Below are experts of layer 2 (counted from 0) of a mixture-of-experts language model. Rows are named router (the router's row for the expert), gate (a neuron's input weights, with its number), up (a neuron's input weights, with its number) and show model dimensions 0-191. Each number is 128 + 32 x the weight over its row's rms, rounded and kept within 0 to 255. Numbers have three digits each.
Before each expert's rows: a language model's description of what the expert responds to. This comes from a sample of Wikipedia text that the model never trained on.

# expert 63
It responds to: Subject pronouns and connectives. Subject pronouns and clause connectors right before a verb, such as he, she, it, they, which, who and and, in narrative biographies.
router:131157137117053140118117168100158113140116154138147125146170052185176129113117183117134169130112147160096160086169112097084166171136052197174155119145138101101097107143128117091139106138109135146113161169114103105095108082053110102141178114106148138164110144120120084124142155131136105115166072144086096150105177094095127192074108193066169141151112086067098129117123134115076091151154134132159103096086142067118169190097093138100143144131137103163065130081172120200096180088085142133106119172176114136108104131091147091120109161123126113163077144196141163156135118117114123176
gate0:166084107125118123155097167088123174037145116092124206073113144177140148123164149133168082140141122102104192185155160161158109149172091086138119167121154124081124138116108131090122123165139127099144163137178065126168163082148154126121138087144165084171072151175117100161107129095145140118082098180127161168113162106127154134063074104119130136131108123162114158162084113106094104095072132132145098131139143088143076129128197067109146157169142158133093182155192125084115172154097124120093163140147090135127157206092122072133150104105104104181105093120142096123067108109079173116
up0:078133090178136122132177089136117085078098105129113147109159131157169109168155133102140100109166158124067147126119125097146038142166156189127120145070182106097126185130132106109170153144115132091146132111168184148115080129110116171106074175168153159114095152164140150098140113186152107125128106127141102148150086136134096105082148144084144162111064156124109179110080137125097151101178104131087106160130132245148104163104193157138121099127173164109119186103136162139151148216084110071105116127131202169113143114113094152086115092095169160162142102181100126118153099129128080125
gate1:055187093093152105145115059109106104116131162148143108154137084116162120098141168162123058095155108151140124187142071140121105125113134119064124118148091114173148162130110121158112244119153119141112100093139170105120105098158092126132147072142108147148098142117179098138138150079078189118110200119137150098144131097145110156099136161090185171052128178111152041138114123084131174119122180123110131170129121061137122112104119124106082142072133131115118147120147109142101182090095136109115138156147145114081095122123231119136070136165125209159138074145117133131100139161138109131
up1:158173147122134103154163143134117140152095172093144111191161147119131079165185183130089141141180121088116110158139097065072114094118144129178147171102111151129173095189132163152146145137140157125133080138121129119072142105110086212121063129140147126149105116124109133187124128159153138131079150105120164099139150158094104185164072127109111070099114074090131106148131149069099196169107176100112112129104162155216135213149139071100107187133048162133071164111087123140128129131148072139140105141126090150115129111091141145119174140151087114094124157150120101182150080097083121158
gate2:126171128094122107217151109129153179093129132140108130117127152047103116164150113135152066162191108076107129127148175089094160113121127127106129103201121106104078157070135128172151097183140122127142150192095134099107068146121089155177121114117156170105109072109180080191108104152100099113113122118129081069118099168125155114143119134125119075118125121151111116122114092184171194111111102134125094136059127108155148169115119102152146177164128127131127115100171189160166043163135172164108112100122124151168116117144141188122116077123131035119127112115117190103113200118102159126
up2:086167106177124058138149146095056060136122114110135120136080136174147079077121123145140140121152098095103135116097183137086087155118145111182110124100097116193111156127068155172169151196081150150135135103127094140095109133206085155064099143113106110154164174068122149107184029131099151087133079128064153153153109120093146124108106073162117175110165118098140105150144112112102156165153195137136109130105128126160191113139114074131184145189110166144124127131154092125125095165129130163152185075147126171112146106175081122125138122116161107130131157126089175073130123133139100156
gate3:133094091052110137121150145137076128105128093152130123120140111120159135140108155137073068121050176150111086151147149154205156150103103179060178047086129182106134124069110172104137109095120062103087071069177118082126211080147166130092173140120097116144133145149120122142180075150082097129147053142194131175090141093079113109078118149140145072100111094086093112129077172114081124136127122134087112168138150159122170099162222113141153145131138098098094120117095130139113133069111122129115117135105117089087126125142111117152119100121116127134121131155138143120095138095137088146
up3:104133148140119182080148147166123134092110112140121161061131168135071116152121094146132161131189160073124161138108126109146118157159124144133104126145088150128107133196117129150165104102114153106181165183112144152144082071133053135145103153147138235143157135147118174105116130112122117085131068041143092114210092146153133123111132091131122152095185087153125148119101214137119140153177104114084179099195154198115142168121119172143128128106132135136178112146135106137129188106129124141096066126142133129187160115111141123125107125196154127158078219187085135154128145136101162138
gate4:120204091081126139085147111099173102156127128123082081140179132119159097169112147112106120104076135052139130112129108100152149055118171123136129116132198156063098095130089113139126173112102117173084093130102154108137104141109123102149129140113180145166128135089129106158135106129115140112116139145126149148066086111124097128048122085125138144133101129169142168065139072083152145151128152112082099104137126233187115137171088092129135177161107160081144090129163128152145196161133107156153137088139166126168108044133134152141185088114176103146105105137114112194155085081197076137
up4:141107040128161100101127138071108129118092106143133175091142147125151180140117142165123102132092148103131167102099133117187113102092167075127165102125109068114092103065170112187182129146088119161120077099179138138105139133167161158125159081159131163072089141091116130115090137123140094144116124196160112157103175155163094073093154133107138079161119103159131062100169118097078162134160118124108159121127193138106057137160124112116147116161187236145158117167104117131131087066110136142146191147132145171172175156158109112179146148099128108105090099095132140097136119118155071180
gate5:126123122152101111137186175089166140155176152108156076141161113081153075117127077119138084138119132066154120107119247101127182104131189159129152148173128100141114138106163124125152106165054099110179152155098138116129090140114133172113178115120134195160076085059086114049111088107099111149134117117128146081111125158126140171083124168109049153115152058106163150148115078122164126168156109121166090123117098115091111126121088142110156165140159119093100168099180163083112112107081113140086144171137089110137120136106169087099103105158057131139126130169143160081151149102160120093
up5:103150136131152071089115125123150147100151114113139119172190046135132137127121142131105141149147096116157087151129149128097136077143115109167192157121140196177149084139125132091158144142127093090164113106127102101052145121117180127135201155124091112181126111107157137109123081162126132137149146180186119133096086122087110157071143160151137093112145132129074111128114166090152035122140116091142118149055107139118152155089145156139209078081102083103156167079159166072130207075073157174135130154084086139071145121178084072110173155150122179125130114159123109113105121116104113157
gate6:117127139142100152164155151072151155100091061071175136113097086140062152154117168130138190172026123085150116180091151168161106149154124150139133126090086131101103106156122069098078040120126151070120125121191097184197159094108113069159124127100133154155112116108120118112106122167115143115132074119143159112123148116123102163136150128129118148140116096104118142125130138141079144157084114117108108139130107148099157131182134123169171144148110176125138125110102080137111070106178104153140077122112056139155110130164127108090143113122055085156063136126070157152035105082122176088
up6:091119044099096115139122151046092182160090112098126142089109164147098125149132173130118082114072143167143112105065140155149111131131090150092151117137133119129129178145037151148153089192120167140099151138120156172172069140124135101198136100185121110104129071103171069116129122178124146146112079132146133142093167095111084169137112078140166154153072105083133092173085130198128131119142115053166133159111144071088156170156183120120104123103116138084141156100101110120187090139205082125157044156173143126162127131144156117140110146108091123155138108127158115140100123094127141138
gate7:153162098133072102117133125120112140197147083124123130073201096169120116132101153129121120125101149154151074153091144157107130184116103114081177085116177154135136110200153128142153139112127073131131149128131149136133085133147139077134119105178117143119186110161125132164179129135094130197124069185105100139137207163227115132122157155133172162084128133138110153149175172121169168103149151155058125120158126132116178125138142133157141160091164116094145121104063061166179113149057146111100125167109141166074097142107110135130118119167157128100060172072131106186103060167123109153
up7:130117095166134109072160096090083163125086119105165135090109153169124096164107105148105106141122122150165166134123173191157108136127113159161142159101158054163142196118141094128182142085120120150117128096153224119108046125108096097158103155124117065154128144171120166158167099089099112176127061141123138147134115136125066108157161160099104077149054099125144168162144138139120181196153089156157146191136136141129118128142082127050147096125139115088119139084138096122172188129106137092098126089143140184088126121126147110127123135139102152041132111150083113068116097197150090127
gate8:140181114144110157143078124092101150092120086166129115151120071112116091098120102093137113142086115153172197136099106202140058165115082097095126167149133145170157128169141123068050079167158182123119114165169147097129146211172153083149103085130147104131174141111140109127164080167145083072156149091136119083074104109132103136149123114144125180055167132165198111126118080137105148148085118142092091175155159145126127178078139166103122115134123144097130131149119043119125192167161124121105117110128168056159137157114122111121124097162162159148068179112154113124119157122167098123
up8:127093169132155135104182135175080101113061088140156107128080194096112172167132117143151112158118144092123114125123081152154102162107090149132099085096117177125148148066157116154155079143098166130157111140103102084181092184208164138144158105108098139143116127132111146172108138153160154104178106159152148162127115105174137127167081180145140102123109142083141153111098055077136102096042102116142146107134118094145156103121138144115126110111103106129144120173097085038132229120139111090099111130156138153142127141098098173100132129153152144149095088160101181079162068131077040095
gate9:098165120096168156118114145136102178136158117163155168172147120164162162237098151072115181118186078160141114100144119185091148075136120170109134106074144093144200103074117116066121135122121145107118163138162138178140146141117114110138089099157140148163107178099135116125184148116128149092091162187099074142120131110153176144105136104144112109123113124201134139105181157148111056067129080145175138141140108184092116141110133125120205128165216135146145054119144155183078140082153126105127087121146127134105126110119103138157127068107085160116092118118146179167100097153163130115
up9:081176157124109127167083076122132167140108135121081141114102117132196172108141149111134117182180135189106087144141098106108182130143110124161072091147128104127112097083109186134110081185152118136118149136163118138166148102143114110127175074105183171123178075095090118144111139145164093122099156116119134101086125213125112155146098131116092152133112132120113148152136214109180126119097098095138120114155106074113175166195097143129129151133120167103146088134145161177123135127158121139194122054136095122144168098092070161138138119105190193144095135228089118178127167207117123127
gate10:150086123119108118133146202132124163160099164120106146114157169174087135147144114090154125133153119126140120084144159117096087106138116137151104132140060169184128131068094163134134102137117135165085129122129135089143109092140127125120169149163168186091129174116102110127125147061179117112162088120162081182156120138081033108102145131131139146211116165157138128151106195135126168171198115118137183097103129130100130133152124098143099123123100154175127114142131078175072124069139140124099092187183084093174191160152152082094163116133078148111127147151089123068123178091034151080
up10:170143125099146178139146167179118070167110145117151073111139151107100142105149138130098092152153188195148138115133081119115119160098120127113122138135104186119140123116132181102132145195074153087122095156128080128126104069178117132113156089134143130181122153161070142119146145125099181121166141201165122181129106104105128126098142156094137131118159120162023118195068133180115130121150142078145151127174085053145101139093110127069148166120067123150134117115161152103195088153098192129087064121141108117075090116139107191078128066091168152127141171148139126125081138151125100145
gate11:157181165128154109143173138137095096127100082084134148103061137127145114111160150089136095101113121173102094065121145140142090144167118126127165110082106111136212148202149106140099092090165146127126104203131166167065116155136128087213150111099143074128109082152122125137125136174134091157147097050119103113092171092140152054143069112153072131153105102116141136126121104098081078188123146131137111128138156119152143144123080138102096147166175020113102222158151154098108110161141131151107115127151133109106083188114092123108116127127082141126099131067111110114112109088131169155
up11:142141092135129205148137129106140163149104173154103158171086133163162182080184136162159094153142105139172123118172050135101116157096146119089167099117071102172074126115126123076165108113120155159116098109191124109123121068183153128144139104188155140137174112057149139145171098075096139131114146200141164149096171120115106050177126079138106196131107105150132147162114116093127194160116187108090123054148166121144152100162182137074049159127102142142136200116083139142134117095114106102146095174135102144115116079106153137171147138119137130156112134120143109107122179173118108134
gate12:149087099160132154082129192108126198164120122123089082123134158096134115141110086113164080125104128084152108082101147130164160093135104153135161095121126157134102095149157128138111125157084107165104166096135099130057119128117051134057165123119156108151123187094113101157085139145178144132131082170031088124149043136103088111136088139064139109094109093106102137138161098190068115139129088122140099092135154160097156124112158156126170168109145141133151155119097137144097115167134125092180090137121136128099164158127108143191203065194055058093129138131143138111134145168161144080
up12:086153132145094118122132168132098118103127129121070075140148154178176079137149135091101123197163090118118092106095141082115119114114113141118150153100142163133188128041122138135163053095128067161135138104085140104104094116144140094128137097115089166141155188135158180113123139151156129112136116127101151110202076127098100120182093127143118177151168129128109117115131104171084154128084170025074143063102098097155168101178087102128097173113062102051142163186109126140108092152120163140088117166137129160128150148148124105122122180144072128127108133138123047142188150129063147132
gate13:042119090097104113151102174085107123073080148087085084066128159147092116138145097169091188111121085128064134156126090109113099110133050084108135119144168136185122157123130099119142080104073132139114053110190176119141126139160112133129136091164129134101191107134103140112095126117096112141136127118110172158153131129075078111063164169173166133154105134116132168105163123105176093121116154103138117182085125111121146167136126184085178113080168209100149116079130087049113133118110130101141098176157105155185087142138171125145136105134119124122111188110131135049144115095164124100
up13:154064126132186157102140110164186067132090115097105190119068103147113152091148052118142120189161145122179194145135074094098104070137155114123112148157169134037057111188145174108134098144138122119096119123151181104145088142131122148154169199109118142103092146137108121131152165135127112125109169200186048101172081116129145145115137151163116131115129139178102166137151115109065129111162144148153081156185158107119072146100177102117102104122136115138110156076115130064112134145116138147167163142117179145117148074087127164141128092090181103145147187134136137165156166119126116120
gate14:183067094167171174141190108103174148129080139135127104126108139137134115125135142103136149192111182185115131108213099161122115104137089116114152190097161213137110179155149154089123145164128153081144143174087171188090178141185108168113095161093092134055147125113156159152153109157172146130128101111126150136162116143160170116097061110104146089166129090133104114111201091098158156110070151119127120088126104080112104153108154086127094150113118153160079096092136147080125142119153095143034086167099142086127129164121188093145089111119140131128106091111064112148122124148088107122
up14:061147150121103131149113109151136156101184093132094088060082144124160154140118035157134117128062102156115141120120160091119127161077128186160129160108115076102170127119158165143117134083121141107104168194138104128150121163174111135118136070125101161119164178107097162138086149086105082122140129145175134164152115117131101105065189143101174167159085157171088103151044145134038092155146182127107126122138119126123148137146184129123099171093118137150087166123161134126105153163116124151196161102097131147154113114119114146122162153198147140135148122142105125110042158068076103208
gate15:090099151084141103134157115119128092138106105141115092116177149044138061103163164149136071134090129045113095160166115117154080161102126116136185129159162146119116129108175136178134093091200150104144079146120172105109186149173211104102113181134116126104104166111133136159109071129103148082133175120097093126098128145122083172085145128121078102118143136109189124094126115122078157136087146164104120101082175162139120142128125161182143093121149133131139174178086175109127143093107109126106081129104144076138121082157176130187157218150092187136126107112136113148193058146144158132
up15:195127078155119145106123122151117191110128122142140114142121140171133150158108132114107069204167123089143157136136125103072087112122136112113072074096146116102089144122122165165171093154135098121175161169079108156152078114162143140077097074128154148129164089197163150139137097173111102140142097112181086093165123135110200078188079093094117130095171115084101118168158147153124148174197075095118119144088103066115116104116131153126106163127100108153126135121151107059140117123164125194123125145143103151161084181212133102134102124137137205093143134179096056163149151126123113086
gate16:133128135102124084147115074102198143125183138158096126150133144172152114112101100156115126122159136073073125098127120084134155121134141150117128096110116124059130142094124128165109073103126085162169093170128173106110054095129080133096118086132074141148127140140094106175132181111068086105139179109173086093091153081105170096122090114180088099107099103154151144179143122204202058130165153210091131095101099141116185116150136116144096147097178131124130185098154103148133134078142139085088129170134128111110107091179061073127117152162098145168095149114168120168125121137083073169
up16:194170103100122143115153161161165159119033133147082154098168181089055068146028123104161132187118120129127089108092152105122145091103110201093170130136045137134126163135100144180139108166138127155134090160123090083117120094133135168106095172130123119081146155176165111124116073085124090122138140090100143106161070158165109136143151161090093176135178138114162095161101132112126114081134200200083118155062121132168116125107157124105143136146164091113091135114157114096184163128159119124130069168179086108144107090168131137118083108135120137133145154151160147148164135142110114102
gate17:147157097099141075147145130112083147190152137095101157150115147130147153116143167195169133125107126105101155127095113147125115090164095122161144092136064120125158136111152156089096136153169099175154102081056141129107143123083128168063196125099138162168133136102052101168092116101075130130163140127076174212103155105125143105123150185142190113156105112143138168127124125149091086121100172108087110084137118155161128101132096126109111126107151123129148092169060109158113128115140147081137064103067146137154098118136092096122201118146091152212179068115045122123115132139117048093
up17:117119147128167058147131122175112116143116153092137126084118159137165149083101124119128171081197123147160151120095130164112096118094101169117141122124049099151161145176165120122153105095110091133121118128039118144134104117154127159104159122157105165136139191082155075169098141137080098175116160145127159081124069110167127073081114117130133112101146133120123136146171141131075109164116172148063136117133131091125122078204099078168136180079138169163135153150060150166174104117043112163100169101102190133166140063146152114125159089090046136108123151158141175105135152131158184110
gate18:119116144102090104133152115111083095069087134098138147158056132106097112114186063108068132117137143109093087206148163133162130147117145091147070124127132106201088133098126166128143157176107110130095076148123129116135110149110145141134127129126125106133139184125159158091176118080127144090102128105128176134145124180115143081064174204120042082107175141130150111066150137154157098176125157077116103109096079121119163063170086061105214125103111136148124152099136117107076148106106117144159138180117129163119114160115165166112166106131095136106078119126107195142153196137114090081
up18:105113130112135118109105081080125065164198135122150092145116063094151171121117150113099160142095086119163119140081143177126184114093141132158154070097103109131122143153192097172095134074116089203143125050176079131095198138137199113113136133112128120140114165132142125125219143175119104145098102139149142151107072131105130116096067154103108194134082131122121126124088141175143130123095092073139103132090113125070135129126183164079121122197117133139113138131126138112085162126101176132087171139112161128207065142121149177137141148098168143161098128148181112096103095101083137067
gate19:107138134138136096125116137099045158143118131089121067099154103127111106113120162125117110112154107174136074091193114046096095119048082115106165096106089089116129124129166075125141148104168157157122093135105135114116132103149165133143105106147155134090162103131148156157111122128123089149085133134114134113122109167124136100131152165129095154126187118131103156051096141188217151148102136133050107142112112136018176147144143172125096219157123128112132181104122125126055163197134058131155126107159082149167137100076147165113154113087135125105076095118111120093090111142070128162
up19:173132114137148202156126101134144138124091144110135137044126128134099120081130129103157151128119137134077081076110102144099154134088166106167146140100136199146135130132134096163102102164123121095106109089062104149107114134124072162151098113080127146137121136133174075092155123135127129151097150134110017104155135149092116094166130155107122134128171143124179141102105176077076161109108133111148128184100126124140154118127171198209166117185112117093127059092129222134126158144050167080127139126111150108125141158144133167097234121105081130084173181109108160107140118119089100149
gate20:121148148099114088099122085100127129125097151130138072145145168156101122085133166134112055112151169131146142199110151135159163144113106132113105191162115118102096134152068089187168111085119113109144181119070159118114088078180088135156113183126115151107143104099086121085150082170147131056085144116119161196089206140116121164122128134119155123171130175102136129137127162142130096111191154163143165102116144163113156122158172108129096204142045117069119117188085180123152105088152146084089145094151094136098152103173107133177099159103154151128021128132143159145096155126123113151
up20:092081129157099157107167142130180114116130110125071182171110142147179153146163156175156110180165132054101111086153176132132069111170091146165125086174152117181151137165185072132041099163126120125144191163147138184144110156101106123093125155120120147139122147121136146200172098147103167131086107109147060120128111151131124117134161137188117099167143061119098134101103181154132189143139183132156124106102141136134128115187146086159090112145168130139110166088135135131104136126124094160171112124122146114160183116035123107188141166176132119087116166080088145093137108078080089105
gate21:132148169129119189102102143065106142119074112106152110109084132117089141151171110148176165070103136183128102089141104156169169131094131162073177136087154144160111212149150100119091135104115139150147167135117122079077103155083152157108140164176136175124150123125127111090165146135143115143122127196140054173100177161153148130131091127146143152161067078159128159131096130162182137141116112120098143142121147113059162117145153163126167146125168188119177175167147084156217156093183136096103076092133113111133148126137089122120079116119038158148074135124124139142097187073104164158
up21:130139125113071126162110149127108158123093071101186177124133112144140141105055096109081144157093151120082142139156154110163158152142067154134175119084160105093105161174127162114126152149120108176115151064155126151132091157062107123121145172151094111104111116146124111127171085104166151067122092238124161100119128163158140164146104182126113133077163079111194139145074167096150138167140142177174147131126110097188130109137121154142125066086066106126109162087128176201139178075118154137127083076136154074163114089095131116088122165129137153168129154172093199118141091112118128120
gate22:141188138172120106112178089093144089124087139131142134131143067117161113147129130080157145142152136152161095191116145137126089146106144171119137164132080121089117141053117228117112099179108143099141093131127114123128109110143110095201089073212172102122155196113094143128097122098109116123158134117142130123120130117184129061149113169109103116110107128159188182181229129144106118088163093129106149103116132153110103153115100113179117204162197104114139115147098105121118175094099140135080088129107119135144139095119140123167090181055101117180123151168177136179134142130134133055
up22:095176150114088125116130168128088103129087119099165105123150136139140083130181158178132146151132131173115118164151124171143115104106143186107130087118170088042110117064143207115158163119152081130080113094126124160115122126145112130140054195156098140055127099157134118148129088086113154164079120096080084100093114140103114129082070136166122121153074150141169150128126122121098090133119116152111071178121202142112130154096118128102072110184097143132156132116103159106106146198126176093122106086087139110149152097093158133112086110130161080179091149156141118205069054187172136117
gate23:127103095115146169185083103131115131116094161138103126201090134138110157117150180157119103118143166154102172157138178124156122109154176113086150124182160122128126123118167139138127122158109132126218140173151150087131175166134151125101111131174124212126160150162108153103088142095138176113070187148108120095054100113138169124099156120108125106116151150104149112119157108129115154161148132171122130109128057162139099099113154081126159151110132052108151110104136202184159117072079107113177083157119124091120135174157085161100066106162164133047186181113153089154095169114146202167
up23:126097148078116099159074200089116127097126153180126152122030127184107141096096158109132073168166132115162120158168101101128113106143155093151071148156133129160170128090102154094122067161124143121151117090130118152175141152114133202143089091141163112086174163209107135139106177120148071132131172090063131129126132121116139154130174113079162179131108105142140145117143205069173106162114113125120101131142131117103138095190131172114083160089069086157149154144158097109182153131097180155125107153135150123104114075192107128172128108093140158123111099118121050105188124112086108093
gate24:143150061120091143144118139124163075196090086135113120097129108110119125107176145124107111108112125060143100111121098114180083140200149099167129067179158085088127169097141197098165150048122186152152122111116136147141132134124105174093067116166109163069160110119142102100121144168105130089123086098156174152059194142118126080106085122159084107091159127149156157125151107098032108104174125083106145124131084169086131122129172144196098088125075125135079093083171140145201139156106114086135097108106118136117128170163113127123119119150053152138105134073128116126130116140123155125
up24:125106109142113099118130147131137155159140080172117124128128153075096118081131125127166147125138126082142122103130145176116110133171088130126117130065136141139145152123132153118102174091134172139139109192128145113153082067102143140109111120118167150045119098147105182118158108110129133128125079096178118209184213139109114107100114109140124139169154162083141109168104092093066208093115064148099137112126100146152098084126095155207086115140111136126055080101168128147129149140174090107168061067087144127185160158098144119138180087115043177121103113067153074128177136137097131112
gate25:100141147088111089080079205115165103127121095119126104126141109103121146142112040096108094164156104130061103078144071095127137121123080108142032147102167131153197119075123123119120147095080081132118109137134079080161133163086115140109174114111156177089105145169136098056117143102142121203082145159122131166114149109102138108170075146093142123129157078162100127158109119154158117134124120153123131125081107180096161107192170079153130114101146146193154113141161159130117133193153180104182090136098104124126121186154132136140184087156138141134099131140165103086135203102190152117
up25:172192171103109126103102140040140128153151075163112121102084162132172149100143131094137142120156143138116097115114103110125187107092157118083198134155100140131107135103148105087125138158139029092123106150092128130151134153082120157102053060143107153132131163130088159088076109098169097188101096112101104171178122095128136158154089087134132093116124125124140120086091164130133160164138137113116116179099055074096120138150150095092065148140089123157116145136110122153113142083107135149102156118109099023120129071121124114127083173101144215131106153049153091152119069129165140109
gate26:159142164140124085137146131077066098122149151123170111148131096145119135097125117153090155121113202092121076166172157140156119122139093114121140113134107104161108152108132224134163164110140112125094156151093085094107147127135126092175144109110174102091158147036190104124085129130159133158124182158106130111139134129148171140046107173161170166088122175093124100120183134110125080102137088121144131120137104147213081114177128158113116137180155200085093101119117127135148168108081088136200113114130150118144214130173123156096169194080102086151143122153117113125166188123191120157
up26:075131228138125152128102128134098131144098139166117187156115139100193187165152111134150070103123080066116138152092073095136124071097141082049056143152172156076173144146103132131162169098148097170139101125144089128149109167160100141153172109131105118146102085135157147128132154093112123096117177107170106159111139082107135163126127105184074160164129125109125129133127093098098107097136157077091065150127098140147123129085097118066130122068091085111169167155143108131082114167176097081127079087141085122072098123150065117132115103122129174149117161109176117100131098068146150186
gate27:118101082108102131118084085157108124143089174182150127126118183132205133114117119139139131159128131126095099076159145144146134147129041165144184157135061141173074131151147134093114117107169124108168121173118129157126080105134157121156083155169146139087182088092122153087094084132148115093111141134127187117142125151176098180167101174115108120047150176133141082143123124147118098117146138137117120188169213108167104097151172125084123081142132131072104096130120142156139100162145081104160093132132148124205164130199129171154152079125204187144083115148083197159101130147116153120
up27:097149112110139118086186118116146156052053112140142123163124071124162098162120188169140084113125134134175180143137093098082093140093120150125108143092161143132158168180113170143168110169136112113165177133134118120095056088150115163124090147069078059074153140089096112130173128109181139123085145125197106143137086072148178106102172098162101116114119095125098149173084089161120148127084170133131152102167152094158039173085125143091087145132141149136172096090115176141125139115142170154115176174169102132104141127133117173140117142130093069176111116115093110180101097117193128107
gate28:176128130102141144126134123123124202100089124076083137162140140141116105136119130133162176129083067182198146143163108138100158102105164088184145123099087143104119181093155108049142100090095187137118119166085122129082151122050129111181182150151107107147128148106112130204094144125127155155102156101095100142135067123123070050203143128154094171081094139139138124122172126086139138159139153137091173197198119137103139142151124180098116162113207121103112101111089115112151130175210139130141112167174156120089146088138118103130138181154088119135131102133118108138175085097139109128
up28:109122075083047151126098110134149177092097161211135131112141104126180188149100148152141121181164126145100134091170137154187102195155131107140077080072101126145162117104127133155081067105084105173154131098120177164118129132143116119086146136132163167097126164127145124105131114111149123147109107188163119091155210135164090114132095128153122107103101140167151063203077122129117151167083162132110165145079178160109102136136068069101139131128107176080151144094095138211118107158161106162077113162188110138163102118161118135098106059128148132125147179093123107113099150123131167141
gate29:080129053096114130132157148112118209160149152045119133121125128112127113114161118081156119087141123130131123096140097151117131122189072128094115135156153113124065135091098138170111141109065163110099130159115141192123087154095118140139146082104093070137139185160052187148124152068119123197130075141140139154121155128185119121128109122174130153225124069106156109112087141095097146144108149136095112132167180073115123058115111071091136141098225149146203114091167109138159155137117132139098126118179136112138140090138158149153105119079091150109076082111105148071127131132130115139
up29:162131144100118126132162169181141082153140095131116115124148137104129130131136135096142210099147113135160145091101188100095093184100128135151181122088108137147161106198138129135096109117099137146116127149078113098156194088108129128073091082150123136121124190094146160219096105168171108157115116159089133029155177129122120109091061149112144144123185122108048112120105125128089135063119101165128102156140167136108120089103129079159203174160100138082063116104163085117187090087113153087118085170127109192114122181093157085130128132120132165158170136166161112098130140135142117095
gate30:097183180165113173168127080138130109100127173120144128154135059120103125160140142113067160154126119156093092070151129116099165125119109088088159102134108156118129090145188143182145130093122089170138116134120132163174089133086134146158157080143183128077111103113199100141101181139108192130123096140109135122145101138170127095118072147139117159149122141006175120130141122137135136185146107093140126150160101140101109106077093168065088171187154104102063120197099105091050176143126090097118125077156156121118148134111047115095148157128140100177113118115154162114163108160120096145
up30:114149168124213133139145083104101103068130121121157147149092141113074089103123091123097151091135188060115186154098151126101092155140136037098144082093136124125164127128119174123106162091127175184161116140168135098100125094204108150115126076085054172148186073151151156090150132087136148135137153117135123114138123122117131122126117163125110143143105095196119144119163083143166067101111159151118095109128198152110090178105081159097187088127174186115135000117154129130138149075133168136122157110144133097117158135107098113097152117104153148139147168119136173114082131141147158115
gate31:124148139105166083206083089163143085172081112159162092156170172075122112164139133112118156103085101109080116124125098141092119105131107110115123085086115125134134144165102131111108116134109153092165100197128163108118163093113083057081100079101107142153149150126153149127122133193078072068082153169104130190172235076152131188132111113152107168127180176114083112108062108103168111121152171114111092147097118114152106093162140060141145102136159111130143134115120130116148132150103175068140113155113085156132126136217168115128122150091170152153132104179151106155160097127110164164
up31:117112165150141135072121117196094099112125140117140094100177094130138156150132195107163189147094133190108184097069218135136110120069095103241082110147117186152177111130108149133142149165155171111153153155093150122119123113193117152147098137136076144138121125164153098151160140153103131158098110067096086071103119140147136045107176140153073102092153138148078152152090200187129117139105095124083102156119107089105080102128137121128203120128112169121137152105088076139128157105099155104113124184111140090132108113100146128124171109098149175124124202121101133133125126148146131161
gate32:171133109137144108127125088095158138080097165100122149201137108118155179149135101201094122143163129103111103161116158138084134177128152142180187144125121176099124148125140188125179096175081116110199107150087144121098184048126077116089132107106155136093093154130150132119103176137127164114182110151166154134136104142155128107129149136095116133116146098206121152128078105099212181116096114156141100117156098074100069155142124079110133125133102097090179136080173143176107069076153131087100103168160138202114142134145118102147101073166039150112132158143125143141128154070106157104
up32:157153093131137141143064149112103168114080148084178165194191152080166094100120126120106122112167095141151128111238169119141177153091133099155143163115092134125093138151098103138115134119125140135129138166119135085107093118103108128102089123105157133169164197087159118201167137188133185109146092053119088122093081120163171079216089149138164117182148071175111119107112081168195095088133133179103091118134088112087132116132110071109117134152094155154127160107149125126161106139148080148151132129157073184077173138116114141122145160124081169102112124083110101116155149121146118156
gate33:150086095170101137153119124132139152174156073103088159114099163145133109105107149145172180086109124113140185135079132143124108176177124111131066118155094162147141127136171109120151112136184105113115099137112138165133143105057131131134161115117091123121093159138079092110111125153183151096162117093106142157174183136109069107129106113136217126089125131199113109187124160183151132155115134136163139132182116139081079130082110125100152117098161164107125141084115190162040122183094082166173108150035155131075177070139116121127142134154120117191190213139135124116122123101155112169
up33:112135212148173082182151137149128129129115177163171102073108126114103171158147135171129126136137175108086127141165060133119117116158140100178098131143103111101158103053124154096127098098142100096153160164119191143074106129139148158155150187111217132208086114154152166125118111111124122160207129104142149113121112173169148188124130139154123136202090111152166145119167147180098132094123125121087156074171140143161131176109119152137195128135156110122082137113185137144116082093110136093094150182114195154090122147177173103085138197113119119152123158115083145134172184155136126158
gate34:044067192132129092155148113129124133135059138086141123140089121097138166096159100146132097151118117124116161074117100150136095135145135091059144139138144158159158109106139108127099161140144096131090089121132128096115138096142164156126075135140111099111173162113123175165153050062087149164132194148118197162113065140073122087040101124120157110117109150092174144159083071114140128130133201106099092171105073095175163121091153164174167086111123129088120099059084114137153161128129105103082113102098097131175129132151139111130170093118195073132085159119173156142110080120156135126
up34:151123156109132139136131131144103118079129136196161088123154115129092107117132144092155158072130128157098114124164071105096140149156165137105118120086167169154147079122104156106113132116135121052122096135111153096089134139143146215157077171084175161152093095184092113141161123184123123143159105116136142104113143045115171165124149128147112082083202107148121083126108177094117161153089141183147105095200148157188097044153102163205148144063122127106137078112150155111095101132145118160169155160126092168114101066131169145060145097112124169155132131105083088080145136149133126185
gate35:098146151083159071180142107139073130083142155142158116158116132155131139126086135138100102172157132130176178185082158171157136142081148125097113149092103100141148143050164079172123147111105127115151157088143088115175076139172216126136125153167078088131146063109129136078078146134127121121139165157110149148107115126112128152075082078129154118143112185051064137146074141074088131134113113079143138112135114154135150101089173136148128163088136052152092082168096123104149129109145183093110150147068063129114125087101147103156165077105155184130131095158140112186135143104193129149
up35:134102148122117128100123111129060165124195073104136075121162142094174098183151080087209142133112091138159120111096082172119130158102124164030036094113173098159143131097177141119132147152055112119068133132136155118173137082128149109186159123097098170126128078105155032093149135159116183141129099164093103125152129104116137120165108154102116085112151157058079117123155103136101138147151129168086101094161177135137167106132080122092107117159158096143107143078107129090116150167170123093168090105110141089094076113155141102112084107131057145111141087124149126144120140172132155118